Weights of a small mixture-of-experts language model, trained from scratch on English Wikipedia.
Experts: 128 experts in each of 8 layers, 8 picks a token, a softmax router, a shared expert of 128 neurons.
Training: a variant of Muon for the experts, 4183 steps.
Below are experts of layer 6 (counted from 0) of a mixture-of-experts language model. Rows are named router (the router's row for the expert), up (a neuron's input weights, with its number) and show model dimensions 192-239. Each number is 128 + 24 x the weight over its row's rms, rounded and kept within 0 to 255.
After each expert's rows: a language model's description of what the expert responds to. This comes from a sample of Wikipedia text that the model never trained on.

# expert 31
router [141 161 149 121 118  78 110 150 129 107 118 144 152 142 178 156 137 136 129 178 101 128 115 150 113 115 105  94 115 114 155 127 129 152 119  69 107 114 162 109 136 149 195 126 146 144 179 146]
up0 [113 133 136 149  77  84 150 150 113  91 136 119 175 120 143 103 114 121 138 109 117 108 148 107 103 141 155 192 108 157 131 130 146 128 134 129 110 121 167 141 110 124 113 130  97 134 163  75]
up1 [107 131 133  96 122  99 140 127 106 142 117 116 115 118 115 126 124 113 144 125  99 124 126 129 170  97 130 177 127  97 133 142 145  98 125 108 112 168 152 128 124 122 131 119 142  93 103 132]
Clause connectives and verbs. Conjunctions, relative pronouns and auxiliaries linking clauses in prose, such as but, although, which, where, was, and.

# expert 62
router [101 131  84  92 136 158 145 128 154 133 107 152 146  76 126 147 165 134 170 131 120 111 106 116 179 175 110 125 142 143 114 149 144 163 130 129 142 129 103 141 121 101 130  79 134 147 153 136]
up0 [112 146 164 116 140  94 129 118 108 131 176 145 152 132 136 157  80 135  94 188 136 121 139 120  89 109 139 128 134 140 155 125 143 110  99 106  97 130 138 125 127 131 120 156 125 152 101 123]
up1 [134 158 134 128 113 162 147 105 114 145  99 155 128 135 119 105 137 161 124 151  99 126 159 119 108 149 143 103 128 134 137 135  98 151 182 160 131 116 124 119 121 128 124 153  67 124 146  99]
Single-letter word starts. Lone first letters such as s, f, b, d, h beginning ordinary words after articles, such as s(apphire), s(weet), s(lew).

# expert 49
router [101 123 157 167 125 103 115 141  91 144 131 190 146  95 130 132 125  87 131 106 139 140 107 180 110 125 120 142 109 139 137 145 129  51 136 147  98 134 145  91 140 165 104 130 158 198 142 139]
up0 [164 117  85 112 125 131 143 114 117 126 152 121 152 139  83 158 109 147 109 111 129 172 148 119 126 112 151 139  86 101 120 132 146 106 130 136 135 122 106 146 118 139 118 115 114 118 115 146]
up1 [179 118 139 163 168 131 146 145 100 146  96  93 132 141 115 112 137 164 149 120 150 165 141  81 146 157 103 107 131 122 100 151 149 114  92 168 122 128 127 107 103 130 112 110 124  82 134 156]
Year digits in dates. Two-digit year halves and day numbers in full dates, especially after 19 or 20 in tables, e.g. 2013, 1994, 1743.

# expert 34
router [134 126 114 109 132 113 138 177 137 104 144 116 156 150 106 146 130 159 126 115 146 129  99 136 131 104 118 125 149 111 138 131 122  63 131 125 149  71 111  87 124 144 121  97  90 138 158 128]
up0 [107 124 125 123 138 139 136 140 120 129 107 154 119 155  78 163 121 143 148 144 154 126  92  88 132 144 134 126 136 150 133 110  96 150 117 115 134 214 136 143 145 100 117 151 144 107 122  89]
up1 [ 89 111 156 155 161 120 127  93 133 175 137 106 117 111 170 184 105 114 122 155 112 129 134 126 131 169 146 152 115 135 147 105 100  82 134 130 106 145 112 133 105 160 108 108 140 121 116 126]
Places and nationalities. Country, city, state and nationality names or adjectives, often after the, in, New or United, such as China, London, American.

# expert 57
router [ 90 146 128 138 149 145 168 150 137 153 155 129 140 107 102 115 128 150  88 107 158  96 109 151 161 149 124 188 154 146 140 105  98 134 189 143 142 166 156 141  93 157 108 129  88 166 127 107]
up0 [121 116 162 117 154  88 134 115 110 103 102 168 152 126 112 145 147 101 130 208 163 158 136 141 131 135 158 107 161 137  92 166 105 103 112 123 158  88 139 136 145 137 124 108 147 142 149 197]
up1 [123 144 132 112 177 143  98 115 164 126 101 104 161 127 120  90 124  92 170 190  93 146 150 136 123 140 154 115  83  92 120 148  97 118 155 149 167 137 139 135 137  92 160 129 100 137 145 136]
Units and digit ends. Unit abbreviations and ordinal suffixes after numbers, such as km, kg, m, ha, "th", "nd", plus final digits and parentheses.

# expert 21
router [157 162 115 127 131 130 120 131 135 131  82 111 168  90 140 127 154 151 113 162 105 124 133 137 110 133 143 101 126 134 131 135 128 140 146 135 124 130 118 107 127 117 156 133 139 132 187 157]
up0 [122 148 128 134 144  69 108 120 111 109 144 105 177 150 144 136 117 148 109 130  88 144 106 141 107 114 126 155 131 127 108 102 109 124 124 160  93 179 115 127 151 111 107  85 132 131 119 154]
up1 [114 142 136 133 120 139 106 136 111  88 108 131 114  99 122 102 123 135  72 138 141 129 126 166  94 132 117 115 118 125 143 119 122 122  92 183 177 121 115  94 124 117 160 119 119 109 162 175]
Pronoun subjects, prefixes. Clause-initial pronouns such as he, she, it, they, who after a period or comma, plus the prefixes inter- and trans-.

# expert 55
router [ 79 127 132 119 100 126 136 151 135 140 170 131 135 151 151 134 129  87 143 136 137 114 116 111 141 148 117 116  93 140 129  87 118 106  67 113  90 148 112 142 114 147 109 140 147 120 103 140]
up0 [111 130 105 146 150 110 105 133 124 140 114 133 126  79 144  92 139 115 177 143 111 135  98  83 115 140 161 120  90 104 141 125 120 124 128 155 157 130 182 113 138 120 133 141 144 138 105  64]
up1 [143 119 109 112 130 138 130 162  97 133 111 133 159 164 126  97 113 147 112 144 138 172 146 100 149 172 117 137 161 173 122  94  94 139 171 174 120 131 117 149 118 117  82 122 164 150 104 129]
Lead sentence prepositions. Prepositions and commas in opening definitional sentences, such as species in the family, born dates, located in a county.

# expert 2
router [160 138  93 132 139 181 128 134 156 101 120 133 128 130 152 154 149 156 148 117  72 114 106 112 121 157 130 115 148 115 135 118 186 131 146 105 150 127 117 170 116 117 130  78 136 176 113 160]
up0 [126 137 134 157  77  97 160 108  77 128 140 133 152 131 147 126 118 118 162 153 130 141 158 154 126 124 117  92 146 129 154 112 114 132 116 127 127  86 155  91 124 115 115 157 157 106 126 138]
up1 [ 87 121 158 138 120 194 133 127 112 131 136 108 135 126 129 122 172 114 160 117 116 131 110 100 139 126 121 139 119 108 126 114 145 138  63 180  84 136 134 111  91 119 168 154 130 127 100 102]
Technical word-initial stems. First pieces of longer technical or scientific words after articles or of, such as ge(ometry), hom(ology), recept(or), mod, bacter.

# expert 27
router [138 142  99 120 147 123 183 124 175 161 126 115 135 165 114 112 110 120 158 107 119 152  84 134 170 105 113 115 163 132 122 133 104 101 148 132 157 165 132 165 171 149 139  85 145 141 128 108]
up0 [172 142 138  91 111 145 141 114 117 164 122 120 120  91 118 130 113 113 154 155 100 111 142 133 124 126 131 129 140 152 141 139 131 117 117 157 137 112 122 124 133 136  98 150 151  73 137 129]
up1 [146  89 116 143 108 169 116 120 113 154 116 111 115 181 126  69 110 137  98 138 135 152 131 108  91  96 155 134 154 151 134 145 141 137 163 129 125 133 128 147 130 132 116 151 137 163 152 122]
Modifier word starts. Quantifiers and prefixes right after an article, such as all-new, all-star, non-, anti-, most, and first pieces of split adjectives.